Weights of a small mixture-of-experts language model, trained from scratch on English Wikipedia.
Size: 9 layers, width 192, vocabulary 15936, 33M parameters.
Experts: 48 experts in each of 9 layers, 112 GeGLU neurons an expert, 2 picks a token, a softmax router.
Training: a variant of SOAP for the experts, 443M tokens, 6754 steps.
Below are experts of layer 5 (counted from 0) of a mixture-of-experts language model. Rows are named router (the router's row for the expert) and show model dimensions 0-191. Each number is 128 + 24 x the weight over its row's rms, rounded and kept within 0 to 255. Numbers have three digits each.
After each expert's rows: "comes after" lists some tokens at least twice as common just before its tokens as in all text. This comes from a sample of Wikipedia text that the model never trained on. Tokens count by the router's weight.

# expert 23
router:166107125139150147152079130156136106107138115160101125128150115166118130136145137124139091144130159143150107128109116141127114151155148098127138144158144124125099126143097134138056147122138073136117182156082112135092133100120129108105112143119108120109140141104150140145184129138158055149128105104153134136130113116096105106144120104143140121151144102129156112130084146130094119087113093159122143106098112101132142148141146166162150119090092142115129109093120070111136120141120116089084126117148090180148153166170130135142104152099108137176163114146163120114109093096139139163
comes after: "\n", ")\n", " Genus", " St", " Kingdom", " University"

# expert 38
router:134104116165140119137110127121146075135142110150109138126111142115091161123161156104095135161118113147168093135202142137110134137137068166091112123130089107151149165115081168063117142120153161098121117139108154112140117148173161108126147129130120158072105128111139149119095155102122136149102143122123128127160141146116140104141158170102119089108106140110135108090098140141133132121165124094160149159167141116163133137145112116171117143121077118083102120159151107131157173172131125104131158106090152140102121123113122111103134125103141125108169112108113119108141132141126139094
comes after: ".\n\n", " |\n\n", "\n\n", ").\n\n", ")\n\n", "History"

# expert 12
router:160130127139101154106129112183148118134141098143153129104115090112159108162098130100079129175122148107140139128137132161188098118098115126148148126151128129123185117121116107128141154150106149097155119136172126078132126123148123157108134090144102135080135129103108176131159134142115103147106118144138050153112158143133116112121140128126127127160095106112149140133129119077134149167080112138140092131080101112164098092117140140131143118103140138128126116159152097138129102129156135149195123128121126140186159145144088134095113117093089123124163128148113116106086139115126115163
comes after: " |\n", "\n", "0", "1", ")\n", ")"

# expert 16
router:136101136087145137092142135128116179137113130127150152144128130122111126087093107149161156103128134126135141144181154099148116079116097103142149120141129116097124112123083145093128153125119170181101129157132086132179118110128097178124163143115090134101130170126105122188125152123143123092105115129117170126130103151122121128104129152176125100108094128137131143152165175135145107142165133109164117110139086106178103123149110199115144120170122134114164120101124160128133111125119090157117137097148168142113144122148124127125091129148127118147143116153167110114161143104156163158
comes after: ".", ",", ".\n\n", " where", " by", " which"

# expert 1
router:119111086138179099112086167122109136124130108095146108105171145155088145160116116115108113178144120152145121095074090103120140115095130136129125161101143142118091149146119161153137160149121106116118160159133138126125173102175126107178177129143142120110114149152140101160130142094134076143111094109112154175145125135120128116174119110142161113162112119165154102143131088146158151140107115166129094102124135099138103153143139133124149167186090098115104124095133144109128108123127121100152112126148124150114121146118130104131138128105136119162159097156165157146159155096174142137
comes after: " in", " of", " at", " to", " on", " for"

# expert 15
router:115070152065133119120163101125114102129130141114133094118130165110128099142152130087121110110131134117126170146124154121164108127114149139098119146104140132195119106095114156106148116120125154106119177125110125097151067108151117133068096112163142110149104150124153103061131120094119143121129111140122144088123117161102096117146154097125135134112100118114154167150121162126083162175077114108099136146149133137127099155135130151132106132138164150133115118134110163169140147134120136155161168163142163104133109094152166150142153122124119102133101135162120102125157077111132145133
comes after: " to", " he", " who", " they", " had", " and"

# expert 28
router:113113153103114098110155130093175124142154117093115119153137129095154131157124147113121110134139115140101151109129126184163131128122155136080152160119134150169151174138086125106143105097138167141094131108135134093143152121126116149119110166142155142143143137087122143130102119140072147162149112174147141185146114136139118130123123099118107118114119117122116139097130080074139105109100127092101157122124111165102117123137159155087142166178147111145135115174127152119102112114140143087114114153125134138109126148121097159119165131193132132122175112198139162150106136104123130170
comes after: "20", "19", "–", ".", "18", "00"

# expert 43
router:138163131105143138117098176131128135144155092107160131137140125102131119119151182130088170147098143143081163133105152140128114139113096079113097134093096174096156143164134118145122101145142152116124111170145168155118137137089156112173146161145118112138158125118121079164141097157128128096128138105133088108134100130117122124092113100138124087125166149156143116110148133168108090135121142141165117115119121211124155126103149127152140136105093112116102183121085158137146116121156127091100131141141101181150095122112091098139123102111113135123124118109145125100139099130103108138
comes after: " ", " |", " on", " January", " December", " October"

# expert 44
router:106101147148158178137109150153141127162157147153130162112131114114152147114111172154139153134147132072145170173153131124116113108149152121152129096137147137094123112125148144119116165120150142086160113137105109110089118122135149153165167119073107113105077077139145115132164125144187072082145155162075115124107128132152107128083139113144120149077142098112116132109123169106124134112113128124135119148172134081155146158105098138147137109099127148127126077124110127135131137109117131121119158105140120173132114122109143090096166134106099120123160115132105165164098132122143114109
comes after: "\n\n", " by", "-", ",", ".\n\n", " \""

# expert 11
router:124124142145150135146097143153092145128177124098130148138079161122124133142158100102160140110106161134111113074144108124141144092190155111100145110100151144126101120133137071128142168116097113104100133116085107121112143148110112138091085171110135156118132160042136157131117145109128107162155152106132131204131147115099125152141103138105141140120147147112174127133156116153155157109149136083143119095115130163148124139169124129112125142139131100115138122155142138141132110164137096088134119136081134108175128101163108131112112102154162115117119100112120162121094137122155113153
comes after: "\n", ")\n", ";\n", ");\n", ".\n", "-play"

# expert 45
router:128151119097113137147143125161155169119146145161110117087121085099120131110110166109126171143160141129106142099130107103148104155099100071125100117147095129118116175140184124139133107146120123155125130165126080105112142067166105149119127128118107131120169145150145101163128156103131152124143163104142144133128093120129089149123105109108094200109108101127145125105153132151128152128108146133159168125124139111149126109086136146095145117130092170102137124093116134123152111084102126130145139128136142153118073151152144118104137133113155157163101124112137103065135160144080140169
comes after: " ", " (", ",", " United", " in", " New"

# expert 3
router:131119119120112143130072144133119125108108150113157150121157114160103104171136160094151145101151134117134145136111118122128095133111102087148161151106134149128113144133154115091151104115157129092117118186144092169098144119142177161133153116140136073124093110101102094121176124144118093119120157136185081116128129161131114107157128081135155142095106155133177108148100117161149148145142097150161102097148131144132140145122089153131144112139162142121148123112124109102146143090153122067089119107123107153136067120121156134117119119090150128113100132097134176123152097150106123158
comes after: " ", " (", "–", "°N", "′", "°"

# expert 5
router:123112156136087153163106136116152117119088151149151137161144145164078169148141133109144133105152145123136158123130103105149071148116128144133110135103136140148127192154137120079152143113138139115125145129162097138174120123122112138132093084135143124108104104111123126136137117129096146189084139167111146154129133148146102092167123175106150143142108143110162132099103112170149093128160176166139105100123152164127129155117127105125146100144147154151133131151119079120156122104137149137071119152113128158169099106139097133117103118137166150094086144152111151135116130166118120182
comes after: " ", "–", " (", "|", " in", "-"

# expert 40
router:134144106123131107118166115107118121112121142108141156149126087118138148101099114154147094095149147112113148122128082126115142131129128154157148150144155114171123184139095139163157143150122140176112113119076127166095143119133098092144153173152109101121136151127114103131125139146153124129178126118129073162175113131138101154157107088119129123102136148137156117153170145091101129124150116144119177113146140124109134127127133104129127083133113160113107130126137161127134128114118179145121154093135121126193154151152116176189104159128139146145117192127169126126157188130149161143
comes after: " |", " —", "0", " ·", ")", ";"

# expert 35
router:087118085087115150136157141130130144122141068095145135142111109135152113143145124168135117094109094155115127115133140152157144101109173108124155175142153155066097143154181100124130136154122141118112116064113116131158142162104166118156120122132140119163134159068131148177153148131090145130153119113122146123121153138144149172122144113117120114130169143118118161129157083112165101132104100134128168134098111107096119137107141124121113141147144116123110161155095162144111103171136127132169159201149136101130110136125118122122150121146086122134180114137151116126146102104146123162
comes after: "–", " ", " first", " the", " second", " a"

# expert 9
router:088122139144097096133145128140118123124105157111185129131140122087164135115100131177147140121150125115129171136134122150154159160129112119139161121141149126109144158151181164116141167144167108132113138060143166163153120174132176112149117114139087135093136162106099099134083144121117116160125130136121062155151112132108122135135111111114093100142171141129123127152166141107117131129175098122135110175149115113162096074107159124117114154116097134136132131149135156154127110129133125154149144103168137132175158128135116165183102130131142121107108120177160114141133146100142125160
comes after: "0", "1", ")", "2", "3", "4"

# expert 30
router:086155093138149118123128174098099128127138144107156094126154130110155166125141122123138145164083085143076170115110126143099148087143160088110134127130112124108136107102103123149118128149142164079142123163081158127169142132137152123150099133123126155104114150083127132102129151144132124117114161109111135116107091152114090161080117150141126140158162139121134104089114093140157169125105134109113132113129159128125126134133156087132127173081168124107118126162124129133125109115139121115134125151126083133135105101112158122150230113111138108104130136118107141100133104163122066137
comes after: " to", " in", " of", " and", " for", " his"

# expert 47
router:141098178137123160117133148122131101140102142141104137120172107134140126088134077153133086112146166095132161154140128123133102101147123144142128083137139101105128189140123116103155141106107146113125086075126137110146103156115120123148138142103127177114108100133145152143136144154113132090096081144163144114100128144130144131068127124140100064120123154123113178124127168098129169117133098123152158161134094111105156123116141122106137114095098125189140130144143146124135194140097100143169151166127100138157113139123173104118103127133068135135119146132137154154127167114128124129
comes after: " |", "-", ",", ":", " by", " the"

# expert 21
router:138141092169112111094131105098104161098159147101139143151128195089142112130107103117097136104111140159119125141111150070115148118160116101098151101106127121121096119155153095135100140177143103145156100135133140110099141125119101142110094154181148108128135092095126104120128163122131140145196141161134130108095164157119119096103128131164106136083080104118119125162063121121103139135143117129163138151125122115110109137131114119139139115078141106154131117086118142127131147134094066101082136097162158092099115137122132164106134131150120098140103142122142122136132128126171101141
comes after: " was", " it", " is", " It", " the", " which"

# expert 4
router:067117121113109107134144126141114104103145140088150163176120169138093119157129143161146091101109155130130095157146166114128114175137093088108109111122179091082125103128125133172151122159132131127101126128116161121113116166101117118120138104140147093162168126142117156127098123140118149125130080161137118098119140141129129144160092133082137146086117142119120120113108099147101087093139099149123169112181106142121148157160141135142148148152159112106153139122076076149135126098094117102109105131131141121153125072143129160112107145157150124121157138122080143112158137110128104087
comes after: " |", "|", ";", ":", "1", "2"

# expert 6
router:125098152166127103144185132118125096082100116105080139109136095089110140126199158133129133146117122121149152106122175101136101097128133149146116101130105087130118163135148136108164145165114151132144119139113111089133143111109165116154148137142139132087144106091131127114095087125108164154113137065149130140135100134103150138115151121080101107126120136119144141108184088126160123083107135140151089136107135098114122113141130141157129147103128114155121176142105149117127135137139160098169161134143135153153114157125189095137143118145110137106123123135128180116130083106183098123
comes after: " the", "-", " of", " World", " National", ":"

# expert 29
router:117153133110145064102072125125167146124168137094107141087107127092164179121131154126127141156134119153096160126096121101153149104119167088114134114166109160124133133110161123161119137131104128112108133150157090118120159094097143170146138142128106108128130154123134099136152128132122109112147130104128109139141116149144114124138103137149114120164094173118176129146117132123095092127106142101120149143171094133144101141095146114132143113124079096093150101140067060096118106113154137145119097090150146149106125147131151126097112121123140138125150088118148185159135091100089105106
comes after: "19", "20", "18", "17", "16", "th"

# expert 19
router:125068160098106146116105123120124108090148143109155128123149127161147085136140111117182127131116129128140100137104135131136120122126100105147135153172142059103168122146199154124141108110157106097105103113122135128095086141116139103163151124146177091131076108126093168125134105154087140132142107100119117134127097136150126121147130112099078176131129160146130116143131145140122097115141132152083111107088114170142134149132150123152148097129151134117109155137146113130147157120129121125110122145076093070175129137095137134096142138128102126123177131092141147165115133107085165133
comes after: " |", "1", "2", "0", "3", "4"

# expert 26
router:160168132118149115146150135061146133156134117128135055106174151131132103101130089141121114135124116189091122153125137149097090167106153150110151093132111142107175163150100148103105125081101093097146160139166139132124157130135140142077102124102162110151100144145116142158092135143146106119114144135123123125121102102124140115129182171128136145164190138124150141123140113089126122102142174138101115166134119152134114107124113105128087120094123068131140177147103129107120138153116152111083145089108100118118091116115107124124108121130127129128114131129119147167130152144134133098
comes after: " P", " F", " p", " T", "P", "p"

# expert 2
router:154142105097135052120131113117083160083122150128158141144075159105142125134121119127104139100164075131140143133128142123150109131144102071101092145139137122178121134092102184183162139128113127126136125167177125105116100125144141091134119142112131167104143115134161104125133161116129139131113118135131133104111147114120140094109123157146136149102106164137117131124145150145150157174133129126156141144139123090154082156157140141145094116086092143145136113139132118143126168119114115149092160148101135113105070144093106106120122110121124125133090102104107100155154078180129141096
comes after: " a", " the", " and", " was", " an", " is"

# expert 32
router:142108114129105063117130119135116149070099150166131143138143125111128108137129132098107096094133141125103142137127135079150167144117144174110132104115092118089108121159085081098161167092118138149136125118099114141142121141117138157086144133117140139145159132141146133111128102105112139153147146122150130141105130109122111120103128162163124171124156092137067132160102112150158137125118168070111103139131162155123116163173109098130145169157165192153117106102126127138120141100103158120074170154094142085110102157109130130112096121117144148127130108112121135084129120134173145110
comes after: "-", "==", "===", "\n\n", " (", "|"

# expert 17
router:120169141145122080135153122113177116141077128121093078130130103127140081148086136160146151150126116150117094140133153146085092155099160151156138128126137081112109110108142140136118145102089120133127111136104140108137072096165130100135112104136168107126113132166113131165139150143159120114128116098139126092116115140143155120129124114145048107126184133122098128129120143086115151125122146128111100145111113157135075063123129119136137129157151115129148116159099103095159147121130165100129120163116130105073114123157133117147119164168094172124125129112167130122140137125112174155
comes after: " M", " K", " G", " B", "M", " m"

# expert 42
router:142094149120108134117119122101177139113141111126087150145096102108137142155101118143137145153139135131145163130119121134129091125100168150143186104105119122121161135119101115203116144160136105128087149132150122108128142105105127178080161126161179133097120147116112097122135125162096131099136143153153056166160130178146108100106126145109163108148119106132105201111079120059119115168095125100135116120144142117111142105124149135106134176156135092095135105165143118120106146144139158107137118152149151118161143146121112115107114121146125123114132118139094140141131150125157144112
comes after: " |\n", "|", " ", "\n", ")\n", " Party"

# expert 34
router:088122102132091141103082132168120146167141110148143118128137102133158164126142124101149152146123126075104145111163144115143101110178117115145089137140125140150151179120137100086137164094130138126163168138141112156161088122173118110141128127105109131110138140136133140133116137153151136157114134106065149145111084175116125149128152140103118131058116175134114106125146113133184131135086124121123146122108177107139089162106108120171116120138147164129101144145140160163148128148148122162167161108135116160098113174117131112142141123127109104119161112110128092180118120116097152143
comes after: " was", " as", " is", " He", " he", " and"

# expert 18
router:103130130157154146143124116109130121133141117123112082110104175137143141118142122098139123101151159124169115098189131085095144100125156090154132136088112136129123117130142110137122106133100155079079104093071119148125147147132110143084157133129109110109131106085120123094134101091148107121139142134092145096164123083122099125142103108120164118101109094122084162119121127167126140144131099120124083136168143149160138133122129142091104142132165127117147097093128147142088057103142127104094095098149132092091142101093128121146140126126126116145125123124085146106095136173074136136
comes after: ".", ",", ".\n\n", " one", " part", " due"

# expert 25
router:124122119128132077132144133148109122107165139123157139119116125122113140121117122123136130116088080136125108106091090118090156130108132112082097149081081130172121093118087125140128144151089139112104169116123168127096117116097103119148145158134148162117157113159126095125131159133171144113131075139119123180123155092135094134140108144131133147148091133161125100134136099146151146133141182137105133116138150116114122134148150120087129109124087111101195118086129132116142145107167066135134103155139117099104152076135131132095118111165158090128079138167075148134142134106119123103
comes after: " of", " in", " on", " to", " with", " from"